python train.py --n_layer=9 --d_expert=128 --router_score="softmax" --routed_scale=2.13 --balance_bias=true --init_std_router=0.0311 --vocab_size=11407 --norm="rmsnorm" --tie_embeddings="early" --optimizer="muon_variant" --lr=0.00759 --beta1=0.9 --batch_tokens=[32768, 65536] --train_tokens=398400000 --steps=8694
Below are experts of layer 5 (counted from 0) of a mixture-of-experts language model. Rows are named router (the router's row for the expert), gate (a neuron's input weights, with its number), up (a neuron's input weights, with its number) and show model dimensions 0-159. Each number is 500 + 25 x the weight over its row's rms, rounded and kept within 0 to 999. Numbers have three digits each.
After each expert's rows: a language model's description of what the expert responds to. This comes from a sample of Wikipedia text that the model never trained on.

# expert 10
router:490549517512550513492527501506488508546476534497509483520529475493527541503547479469523454497524511471485500499534477494444457504524517475521546559491498518486524466481522490466491493480482450527482526517464467511501503458533495475533469477556524499506472547509519487502488524504527506476508476516543497472523497470516494515534491507498500506462534478514520526531503529496471488468484498493490514500522464522522470524502481495553491486488528543505538498518481484482451493514556514
gate2:491510518498481490459480544503513482464478487481504485514453520517549515485469532513500483525512537494509538492450508547478544499525540482485483542550466458485545497488500546510486502460469545523538522491500478476510505475481446480533521502493490524451460503514512489541500491462455460492488494525508548485502515546499468492509501498503487526502529473473488481542530473528497480468514519479482506519524527492483527499525507462475518522517484487520496462475494495491495526473452482
up2:483518523509440534491448581481469508450505513476505491471500514477476500505518555486467495525506484483543518503468472540500564503524520497518523529554512458483503508510529525502488490526504505516495490474496488483482513482475468505524488540507453550545477512504484497513511542496491490488517488523489521530543530527524463486549500473515466492521563482504516495474473503488494477485550519517510476545494500521543515505521484490483506506508513527508526542496504525469479504503504490
gate3:554530576522544475491498504463505550535474485496516517530521471515482490506503495500499469524469524525467577530504491524485495514504498485477490497494517461447487507500545529505462505479472504478524540488513500500485501513556525494510540525531503523513497485458530474511521483492517502484522489480536503506503518481528532503489492541478518504518490476480480518458496496503484513523506496471497543553508493485493504468516435499484525495496550561504489519529495464511486463503493454
up3:487541491487473513484510513486483541591494485431493492530535570505525493484481502445504532529508490458517485517507487486486529524483470455528512535494489473462479473531471538542485509475492469532517479463498516500492498531520461515508484472538477493507527530500499473490521504511493495506496498521525551481475509454470465513511477517534463474507520498480495509490440546508539507517532505481507485488474525524513544510499481520488520510501533509481509532509489524500505499499466511
gate4:551462489484470525481540528442502466502521509492471504508521473534534514517537492499497481532504545478500494478546503503505474497479503480457500483498534549467525506504505456523490478461520470498482505498509501505514487516472510503503486500508501512524529466478450473503505494497440510492495557466521492542533476469454512550511531517481474469496499526508508497511490491514478573470545459524475530498534507485497531501485524522502444485518501504500548497521540495487472510469529500
up4:483516519508499516520474499503505512506512485482533482543485525506491478521501492505486493539458459509484552450491545539519538510518504481483513482527511546492503537493517528535507437487545486449516489523492487524500525494480460526501528492509482531484482453443499457512511504468521497495489496464517535502508489488458527518465516502503488513457522491507460468510524501538493456530486480520496501536525518487498452535501460553494509490491477440485471470496523500493443509469515487
gate5:508540489497497475525489554567504512532498520491548508506501526521469520471547491477476471505495490500521513527500456514482458551512507498503476557430530499495475473501507567479467490492468454495486500536502519492469491493495510497524503502477489559522532511481510512523488438479518519490492501489518469533507509450510478513531487524493524498509520516515519542531510479501514480510498475512454473480496481519513509503503538494520500499514478458492509526517428534498516461524513486
up5:545504515490506493511485486530514474466451447526514486480507516499473500491529494526531516530492476532533479503493482523479552537502499536516497526486511501486497490486493467465478480485507473544463534489519496453465496472489556486503487488473463521525547490463489514498508476490500551479508491498531489554509451514458481497541516509502504516507533471476480480519494460499452523570498481526527479481471510512513495524499537507450491494480497480479503490486489482495576514543499489
Description: Personal name parts

# expert 8
router:522505489503475484504510503482492518499504517513537473526505496523500481505486498486482574503512472513538451492517491507498485521461540478477493571490550483457497466508487520531515464522523507512528501488505533435524461517451508496467502491487476500507511503496504476509493501506481513492523529549486495491506478501511529525490472543467511492524480503501494540545500527509485480501443502519536502502492472503448465551514490515500487513521538507497546532450516489446441465520531521
gate1:487546498518471487493467510533484473493465477466458511476509524483499530519498507525505480516421492511512498480494479531533496532496533504469518512533509542479538502535480521495509521483469466500504535481481535489538498544473513531464495452502501497461511491514521512493539447510496498477498456509481488501502475515482494452513453495542509505489509536448507513494463503490513545495482497489502537548488430511530500522471492531507490517499465476523490467507463478481501500540482549
up1:511524510495483517499468419469520481467477490476531513533497484546493529532491513549527502516483493512475510490485504509518465462472499513505508531462505520480477475476484509491510505480460524510525510518498506532501494535496515466484495492464507473531507453512480501486533490526508505484462466522521477532514495461496477477493448530537488508471474494510495555523431483527505526525478555469500552545530431487523494517522475496522478511498499471517456482489492517466512470496493504
gate2:501487534483511522495500486439448518503479502518511479512532455512460495467545483515530460498483522501532487492484516502495509491487475467522493463468477514480490469489550523541497489514504515509511515469503525509516484509465479534518481465515461489477508538489519476501480475463515507530458507501553501479535489533522515503501494490480524527478523452496549530514530535486512465513478482480510524474428491486479488507503464480514439465464522491482480493488491456467459474491500446
up2:443520512487519535538563483479517500473526527480500472586512529501478528491523492468499513485496494482510502487502523528518487469475521499545477520477513543528478468499533487544515489516510521474487535472526496504451484542459509565502512515502478491488520539473500472511465535470520508523487498528495504472507521500491531479512480508479527478532543500526492521471452462520531498473483493506496492499478468473505484460491466474509462491517501467457492500511517532468501503449497497
gate3:487518481507520509468496527472546524475498510544507488544488500520528501464525518497517507520506453512524483526529514485489459488488465510471496529492499526488508479535484478507510481481504503551516497516494487524462490519478489489494438511481494521493465503495506481518540526468529516516524446506499479528494473509461512476512486496547498457483529528547497507538481514532423492511476507495489466545493527538524504482497527502502492556490451507447450500487497537459490487493445526
up3:524512517503527512445488489486507493473499475535494450504494435504535508458544503487476511535508523491493513548537523513453495485522481514503504506498511510476478476518463460525494511467513503522528508532525507512509503460463509567483470523488503484496480514516531487498493501479454513501524478518468473523495479479466497425522505467468479535493530510534535526536515495474461516456454489534500471522491534516525519504500486500545522457528488502506480491539486531519481509464484510
gate4:509497549481525492501504501506530502503488491464508472499526514431469492491512502465504512508464461512482507490452501499531536488509529478481532503484485453524471571502453494506526474489480521505502505494510534562483538530520477542531494496486476517441471475497477500462504484542491453485487477530488555483479507471502532498530510454493482503475517468493482496470530474549479534515481497473447496468492464511510519518547489501486496484517496507471472491530504469520495500499470474
up4:496484487462533512481471448517493500525475514504507440489529506484482490479489500510514523512493456484541553514511500501503535473540482528523500554500515507482474536502490451509531499518516518478521514501477518537471521526535504520497476491526461521497503504506468500472464499521489441505516502565505505465527491512446516502529476504494485475462474476468522482503517498529528543513491532481492467494496467444519511511517491507508489453473490473512481503444504441485481487440488483
Description: Numbers and digits

# expert 11
router:517528474482503500476501459462485442508484503506453534523456491538488506489528488506506496502472472524496496537492488492533501509487524506527490473494500544514525542497530474469528488469522474463456504460479496430469521485457474516531496447478476518495476508485471474492552526492512483541530477496553508486458522521468506490490551515474525497504533538508487461514467514500475515523504512492509478521488511474507485516485506445532490501518528523537478499478489537507492487448533505
gate2:487492550494491483514494483495565502486524489512487492480541506468478442498496494515505483477472454481482488472456492506480483503474545524481465518502478543472497501498476527491464472511483457497511527481521467501496539545537508521510497531493514486517515471514477531513467480541496565502509528472510511494462488504523460515531483510505505542558507462551463513494536486511529521475495469496446498523494475509519524475534478504545496491522512492528485463528455523516538474515495493
up2:473529495520529520483491491531555497549514482524460489480491510508480504525496529485488455512497473474492512503489540503474492522493484532448533517441487556522486492539471512485509517498488522455512497486437457497488500452470499500494528504490509546516498497509518492475497488488535568521510498506485458520463481439507479552505466499438511505524516493558497473495503494499490535504493463482493523523512490534521502495512465492512499538543534505514487470522479476495533497476503485
gate3:515495519512486510519478482481470519461514505505563511478454526495480516534507539478505498488520492504452433493511563486507488506488478464554515480509525472477525503494491503558463527499468508529535458538456517508525538481508479463509492520469502518507467495484509467413501491499472505542477507512494518525547480495504515508499512505478497493463480493483507456491502517488500532518532528509507496498500460521473529486473456514532477507485550477506530489501532479452503485499507501
up3:516475490545472506532538501494506491498482492522530518433501483483480502474592488473480493462530510478487494472512515466525481488415452475514543510488550527518518520476489510538488524504461537497505504492527515486490492503505432494495528470507526518495497498504489479488518497528454491513489490471512502492485500527478501543487533506500476477447508516484535478476498494515482453465470498498473508505532491497446554490522491508515490500489508486470469481504509539465469522507499515
gate4:557488517491521487526496549494554505486495502475498502526453479517489484484489507524498490497493460498483503512508454524466483500496487497532504510514554496492482494530506508527494490450495507525548474517473529461495535539489480471459494514489513494457491510502504522476455483502473516505522485552463508451490475490493483480512461531560486487475508472463564467531480541492474512543504522465526530499529519474515487508507466566498495513532515515491476508529511486512474446496504522
up4:534515507494529525503487471486459464496481504509494515523492458491489489502541499538508525502529491519518514497535525505479508519483518501499454470513519480465535463528509520524498488449520469496530550513487477470483496506517502498558509477502526511440486492514503479533510478491516482489500473489499490496453475457538518507514484540545490524524542506512450506521492476486474493500529482495532459492524529483459510533547534526541516450529455513458511548448498498486515506481459478
gate5:537485476488504492452521471492489462500538460458493493536453514498526478473520488517494481509501513546491501521503518540515503511531547491488473482489495467496501517525499504478530520493496475518454511510564462518491483507455494509500516539521490542469475435533499534502486527493512458456452466519516484572485509492498512495488525488516586496511480513510514509499485505505565518532484527493531474494511529549523480485514463469508501508499493492497490504495513516462520484506503501
up5:484518498482491497492503462541508515485478504495450504511468511536522508498506460522457466523506491494523539526486533529507483464500505483474504501511486489535497456481489529514470498477436552512521520526501485496472497507454556473516490477496467481508506515523514527507472503487527531546493455429501486501512465460543520504507452482500514482493494479469541458480516491507497528476483512508460546546463521551491530519496482517492517539559478529504485486488497495513500487534486490
Description: Headings and line breaks

# expert 0
router:459465490526511468485488542509500509467509513516527492518511487494512487529486496548464493449470516488463483467503458451514518527483534484502521480546543507477511509513513510509491500515545565540533470494533506486512490491446490482475489536484492490519424543502512491522514539475464504507541494496489473456522492560499534534510494441534491504495511484516492494512482489508513495539499522487507513507497528474475499510483519531487492436514504520488500524496490496493525554487524463
gate2:422471506478461456481513480557504483503539493505514522498527455488521506517427483482509475496544488499507561502531520488535497507509524452483457514459481527490508517492504473493513500511498469494539502478476509485503466500515505463492551521522523495506498503492487514505507543512474479506488495491507488488514492478518485481510481491506559479477509490499496466531441514499541548529462527498488503549492441471508520512486500532467466511513514504509492506485530498486489525515562530
up2:467504507469530504516491440516526481501459532487488499494530547496540540536466504490478491496559507502523487497513487499507463493538528494471454520474510493509526498475496450505538474520494499510503467444490518553508459499500468510499517509483531500517525527497459517505527525523476495508526478467489463484528492492509510500498525544463556471500498492478513509537457532468546549465461519496509501553513463475505528464485484498488459484491477501489506508472534505488495491492529541
gate3:468482496469460486495477521504516452458487518514526521533480533554517498496507482493482474524535512497487509514486513482508496493482501504499558508458460481507485509476506532473494510474475507512480516487500528474513490501527457518555532502467470458507521527441543499509515536490494510511464507491486508478491508507530481501554550486471485527508452487471554474555468508470511462529473475500444514518464464462479515502505471512479507514511483468533508471497556490510529495492507483
up3:491518530529553467473454517482501484478464485511504519541541531537550462530486524475485529526552474511460469509523519489523463526498493488494512502512505482500488498522547547527510496505524492497485495490538525502502499482520486557488530494519519459468497522497529497550460513497479552528461511501496513511483472477511487522539520473533499499495492480524506421469533508500499487477483515501489489507478502475456499507445505487523457496503488505485479495520556501470485469544506500
gate4:513487519529477488463557520479497512545494490467515503500538558515505461528527533512483478490452478512479491479512490464537463489492543464476491511487523496485508528517461469497515500527507493495525486527525516456466498478493481500528511505479503471471505489531460525507515574491505542508507463531500511489529502524455480504479505516560516529488502447508526475495476528479474489449500495479530472507481531513447520512505521509505462459519530524517514528492503514495470468506511452
up4:464494481494488539463508489521549495522523516483446498533498481514511491504529517476489492467507485505517496501522495430535493475459550483516467463491480535514474489489478465483473495495526488500494498527494514472487547498500501477506549494548507493499517535501473492483548566463492497511514462466510491508504518518518504471521506515496508486514499420524455489453532461512506514515558505475509515533487483488460496437498523477551491506495516549492518511480479488522491497520499500
gate5:524499484511502464484483463509453461497476527503501507470509473490511521468462465498487536478512502463474489464492507476546470531466537517461519513515500477529501518506565499564521494483499537509492473463502469492486469490466520459474493504499484529536505525506494478483473481504501512515483471515516508507517554477502481512487486479510449497517484512487478441527462535547499494476467452483493513469532521492511539546447470470498517504498476485479530467467528494501507530470495521
up5:476506471524542489506537460472493511520463483478486495500493472496507518489500485537498479510450492511472528483492505527501463507518515466521492524455504508514464466527486482521462523465503514509515525496531473467489502533496553498468495508511531498497513516503447504514486459501559505488512535521498458466511477502456478499498449457514478510518526513512491507524482461479490525499554456456527537469504495504494526527497470444509499495453505478466532502515496498528451442460524492
Description: Descriptive words and word pieces

# expert 4
router:538516499533544506480454469510461483484509493498496484485505497521503515461457480513503520561504460482486502477461451510476499517483517510503488554495508554497485472494513480529531532506515480523462513467517474522483473487490510499511501472506510485514487511565517478513533538487531497469494484499514489496510459542461459513540540523463524525467489500499513492539487444483511504504468519495536525503539477468473538497459480483536518502501511511483478548495463518510509530496555524
gate3:529538511507497469478482489533467500513481491492492509518474509501506542499492528504517516522508519506508510492467468495514557512497487462500538474498502532517521565498548503507474528496437513508532461517555461483485450542474494524486469497471516530471504541513539504501491488460489550539481460521526523496503513515513500484486482471453480510486534511511487453442459517482538490505466524543499485486482499474505516470457491489531498484511510513532509507486553520465517516514473508
up3:521529490488515464508512491505500486498533489480535517511534531507475495485495538532475489501490503488470527526506493527520502549539499515505509534528507506533468495510499523476501457551441511520497476527578516518472438473503520453520523463513526491491497550536523496520503504485492525494504488518514515524492520496507511495545461446483497517458520514500527511528495517501516549450447491547486528522519492505499526520471474522518483551531484510508537502472501485503531510556490503
gate4:495463514485502535551485488491518497519505488521490516505499517528527467494492480523468508503545542494481449515455475463490528486527521481475484529508530551553512465472531507507557488496525532470478489491510456468476499495475490508504537483465456505521530549533482490507484513473513484464498446508518463533521478526483500507481502484485525502472453499552527524470508519494493503508524511512485548454491479535535510502474470500467467512490495474535476493457501470517539507480499514
up4:520515516526496467495477518527487501478468511515508530481443488537516511497526486524467454515457445514448488470459485495515517495520528450542497517502513499460494461435527498481511466472518483523492487489532481494462525503490477479508548556486503518502529517511466470492494491493463520469522475499501466510514488554462517477443512467533536519537492523538525519500497532505509475451466481495508478461484508502521493473475469471485501496519488504497499485471513481528464483512503497
gate5:525500552500462485500472472513502465480514481497504492485518493496463501513468510465510567511486527484522493554485522480521485474461515524485510488496472540526529539455536502471527499456453495543476499474474520535528489475506513504490578477503488508480479500459534495531480486516497489499504527461546477460515494526461500486485484545504541489495492491498530492473482504537513489551488516558530489507475494512510534492455519514483497487487534491506511489477531498495511499443476523
up5:496513569546495485500477467508540487514490459481502509524482539488512488481544500505495548511502517536560516483480499508521491492471511532496505499474508466530500511464527484502482508476474528515513459484474495491530526511494543507524560510471471546481496480504520494494486477492549467460482508563528512465478469466465464504501488475525530525479461483494531480507520447534514527525524501454507497483473481528508503507511518516511466470486494468504506514493540543481498454474487526
gate6:494510511458472499485467492484497502458494526531466514496518528545501519519471464471499549475486515547478466526460482477494510522523522461507507445472482439506454481541510498477465526486525483502507532489549487469526505492527469518511515494530516540528502497499486522546547539557511553502514473494486493497522488491511488471510462507485502465494495531510494498481490510443519474502509537457511525520504498505504499507505478464524560514521501496540527480531510513508542535486497505
up6:491497501496486505532520520503465492492471513477480511494476510469517459489514511488486470503537476475429507532534476522489475525490469490507492526534574511541482491503491519524504530542501525486524521480446521494507483565495505485468548486483496513461526516500503491488502480509451573483504525487482559493512483499455559493476505479478537501510466552516503479507470479463494492501475479481462506482504507453513489520496498475488512496478537496508484449524501497498471489500518540
Description: Capital word starts

# expert 13
router:511540445506454481548509494462508460489495464506479501481533453500494490454487500486485503490524506444519495486521524495506476468517533524501484466471539488489481537527482503453495472489518515499479491489506470501507530548535513540455513510499528466514504505483474496521489501498507519532484496463539505466501539523471471512479503540524526510509498548537492485501467487474518525517523523485447461539492520495534507494507520438465510502525498529515519469496500514529533441509469531
gate2:542510470513493438537469546515524455544497449467521498500515497537504499503526499524539493486509483488548512532521494448502465502494508488503519534509470485515443508468504522481487506495466481481524493454501526490471490494522477479514524459482478505517507494480490553487511475450542500472517471492505456515477497472503493556543496507496501501490523442470492527503515469481493494488506454484504470498523466498553526534482509492499460483485512469532487459512488506508509495540502460
up2:514525465480496511556518495480513494554488493478490514484493472545503489450470505560516504514508446463494446503527555490484507512519477489539497504550481516518460513515496489499491502524481470493497505479526502534464500501482510512528516536520484497511535474480508446454470434466531496467518515528510531494487532491546477501521494496514487484490514479519475492515546486482499509488489479510490512497487482509510517552502444494474527512473488494537494528505557503506496525564519521
gate3:508491502498478512450494527470484521489532477466452537535475517510504488526514522469461483566444513471486484510480522534477522503511503459510496491464489519546504517453542499489480518516532474502483512532506532525513491539523480516508449481465489494533511506480489531506478516434516530514470525475498527491517529480511521509522462521522499483472533522487522513498481486496513496523559487500481481516511507467513502476447519471529480493469464486483497466483533455529503478446480505
up3:489494516448475455472494522496440508509507484492510511459453501481459465486482501521485494515473487481518510512449475500512531497511511492513508464524505549527495517506534522529500545509525485558466442503468482460464573468489507507512481490495531510493484487482493499509472517494521549488515499557514497541497494489508441480483480522528526546508516525489542496512458473510507535495478520510480487472497478481496485466513464474484463524497480481506503489469478544481529466489504486
gate4:483511505475481471524531503505544475477490477510509517535521439487555477485454469516473509512536486541500448497536474491522512476456465538483480499450495489535509493488505498502532501503491444491519509518518560516516515462526466503510543452537511509489481523499510523477503474501485526525525531481471479492515504522525532543479495499505499508477527511526488488510512501519485511461451474468452514463492473464519495493457462520488495519549484491526521498512485498506517479496520559
up4:523532498481532513515448497517477464497490526514485498485521465487562513491536499462503515488515496472487475486488478483548486488522478516506493526515470484512514479515476528491475505467509496533488519448526527514491509478505531458534517519513528506530490531459502488484529562479501456504521493499534518476529480484488463462525485481556521495486467518505477502505564506504445474524474501458468483525489497500499483468551513498509469500547519540520492490517566510502486533541503490
gate5:481478494448500478539476500554516536494474467519502509473516542530474523495447486493529519524506478511514533470470540503474542489503480438497458507506496486483531476524483525511506481493486472498530473535507485525492508484460494423524501537491534490507495477453535555521502523509491482466481501527489470482527521496509514499500540529490471533501464475531495484489494480538492465479533486519509482522491496506483493486495540523547485515461475512494524472479458496546463530508515495
up5:455482487474513511493510514509492489543454521532526465469503538523474534473470530494499525536504468484502529533505526512459532469528490483523449500490500518500493499521506467533525488487441467513500489500542492502456473516486460479501496464507503470475511474481482489508526546510493482474495491572493471479525500481513548498522524509475496508473473477533537509452523563508503472510531481519519492509480494501487487539504509481500487479482439558522514486495457531520504489513513533
Description: List bullets and infobox lines

# expert 15
router:513500548504551474498479501528461528506502480472511510476525510511508524494522486513449531518482508500477505490529477494512490533498442541515558462539483485519506479473495503480472527503499504498510467520465503520468543485516492497543508515462500523476506493484480524471492551522533494465477493506448490514533492534477493512534512460484501478500541452512527500521491477475508437482513529522507493489499509495502543456474479538458506451491514497514466507511497543544539553483494509
gate2:459499571505513484475507520510477491489492484478480483518538495513528502487499503494502491522473489563484513493481475549533484508517489472504526483526494495515508485493488499464502531459500493510512475526488447489475538495475508499537537521448475501459498497496479534525477515500465482461525535524505505469528469515529444483530507476549512485462539482491563540532448484479523528505496483507471493454488519521482527477486538491522503495481483513474490450487497468484536491550494510
up2:444493486516510502516515525546530492492483501418519465520480505519475534499487470494484484510507463507520518526482504487496454515503535477486526513503521494539509546486513507530466515507502506503492498480543522533531496531500505516496489475453456502520480464514505468507506477484533474518511489520525554513497485537515499447462475476521497475512474498544507452514465485548511490448513503480472488436470474504507511507557490547466462503491537486486510518476517511528521470517497503
gate3:543527489489524467512478477488472519518475453508525512491515528512525505472549532532491535562548505494502464514517428543522512519440482501518471491520515478500507486468485469447521485480490495499505492454483500471464544475467483503508463502532531503523457513495546472526501468491490523498489444500518543510500539508492554494503490484492463523482510462453497486490489464493460504559489494499511504494478499475501520483492507509484501486520507464490495496513528493477483547506507503
up3:512476512477463493458494473514509525550507475508508493439479467534544492460516476521472486493543489495500480488470501494534513501482498506519501514505475466526539509513494484467514470470495476510516542477454490496469498488501472523476495548488498499547509504522483492512461485511496496572473545530517440474490541519516494480492512538519490517450504529499503502472491474528521531459501469509516548494524506470492467515515462494461534467560501513521452481477524531503491503496490509
gate4:464496508474507549525469459494471489521522516486462515492453530520475471473506502486557504467456494486482453492504505501544519463512443488497497528452511434507488503532492465484477473492487538484515508510486472472495493471481508504470527478502498547475451515494491521488461498522516478486529501458489495484506421501522514458527499500457471500499503521511528492495485477542522487501496543499492454518488526466541506482492501527478484489507479524484513504483510511541501465538517463
up4:474522518498517503517493498463511497504504463498562545516492504488509502463494513468481501499519516491485519486530504520518517487543467512523519492539511499493497492530429523521462506501493486480518581507466469501501474537563520539499562529482524464505504500457501528438490496518493517493517506496502494516502496488506527488549494505521508506523546493529520469514507493473541473522480494526467482474500537488546522497464516501537509517538475483457477513490561472465478501510490523
gate5:494495500480461539511515506473493467501467465461490484497482531555466493519544526505550502495474519473475511488546495494494516503447508537525522515520481476512450514517517519477515547526530493503502489539548535514485477507524506502537517480497544541493509481490476529469490487449521529477524514543506453577512502469493468504498497523513474487508518477536496487511497476515515465498500515512563501535514472540495514507553501494505541512486477468468489467507487517502482487481505528
up5:415519494536497512521473504465529487495502515467508518520500466471442460511531462488525480483440508476497499495510485542493500521507445495524499512485507522478490494481499488473468502511542459499559495551520525490500520493505460463488533513479488519498496529512498490453523500495475484466484505541513503494509524544487515503479449455503490493498520488535540532501469484476515461493497479505520512508473507557518532497531459482521537512481490518476500506490540503538475537502506535
Description: Word-opening pieces

# expert 7
router:498540522497462506477498525509493549528518503459506506504539532490511521485532493462506538490468515506499480504533490457483511526517467534510511480524469514492475514501499509522500493492468543460480463532486511481474460485503523454497505502476508483506465459490497529437446535501512477470477498493485479515521476453443497484513525508482510566466501524509521508488490548512544481505494537519525519466479494474482524522521500550490481524462555507508462525514504485529497520527511541
gate2:499502520494527508509475503530493466492511497522418504530494483524500521474516458528489517505507506503509492519518513485498443478500496519504524496542536504512530477512461528490516518500481506445466485505499587523443521541504504511489480493526471525475482504517527519494506527484496519529446531482505451524500476486527500521518522489537511508517517576482511496522504487489529497528521440479528476520519467525484481507532507531541491528466501459481519493470475503507509464495540514
up2:513507494513543533488505504505529560518480461489460498522494523495503496479517441513483490469486483497516481486503493474534480495538518496525507524524438496511492524479464529522532515523468542508520522480461545530466475538524529528542487512490501503500454507547545489481481526510494509476485541494556513509500524490499510495551526481517505508543491504522539499482481456537506473503451501466519479532498487545491494537486490506548484508470530479485531526465477524514531482490521476
gate3:559537469492535474460480472525565511510510474501501525481496489521500504454536472512508501490481495540532508484499563470498503506448516483501541491516525514487500554501469545479488431432530520510532491508507478520488507524502515510530513526486498475464523488532489509505495500515494480487495524523507478489497507530512516541490506486544519486514447509515489502514478506516503517465542521521496494486507530522464527532463490443508497522509504532512489542515529507548464477515529510
up3:525501488492502514454531467496523492499540483459528526494539463542509516480498504455496496500501484520552533426549517477502545485460484555510478503506503506482514533491508506489472480458480514514470560476491504511521499511530519518485553530480524498511503500484512485491474539504486507482472505466521487498526486537479512508507524511516525481507463490528443488505500515536557521474556483521496499482519493510484478525527485499475538524486503524500511516476528521501457433512514529
gate4:494503494518489501539480524504498519511542502471476459473511481492544536493483548529516480574495529435535512517491506461474499509485483496535489469497475508508472489510523496489538497540474494486515514516520479468508435476525469492498503481507502537486469498496531493446504483525546519510505538522482515491532487494499509438494463483465528497521472523462453488466487531520521503485514490521457543491512514497511497511502454480524473513511531503505500498548523529469452493467492528
up4:499528492483495434537529528531509444507535450492493464472513480505518526519466490534484510513493491486496466485465480508526489532495513498533464466516482520529491483495478530490506481502481506501470477482498472512489502514500502447495512439513485503489523493485488526466504481460500511546514528509455512483525497505550488439526473462504481509475528542456509521524450501535557480464454501508504539489486524503491512466480508528530477487538520489489553516490531495501485506477464505
gate5:490501483478505460472483516531518472509517482526470510500474497525487509448519501490508492468493516494484501454507491513514498519520495510465508545534486469539548521507465524493519486436485518474523476495517484515469489463508524517502538494498512493517476515451494506465463490440492533544444503516496462492483527498501493466512454512516501495481537443464541518524487505463505506480466500501471475496568517515492496528479530502514476496462487520455520553485532537526516523467502495
up5:493521467532464492494520520515482535504524448524506530511544495471504485471505448507492542480467512490517490531483476546496535495521479501509504523495537501498496493497515484504508508483512487540496480472496466487485470483485560485491550443505485539575485497509477521491477499464536549493484521530471512524510494509534510465475493498520501512498543483514457542492451485502526522487477536522494548519498492498498480539515451535527438528481497535487514519492525481512533530499485491
Description: Word-internal pieces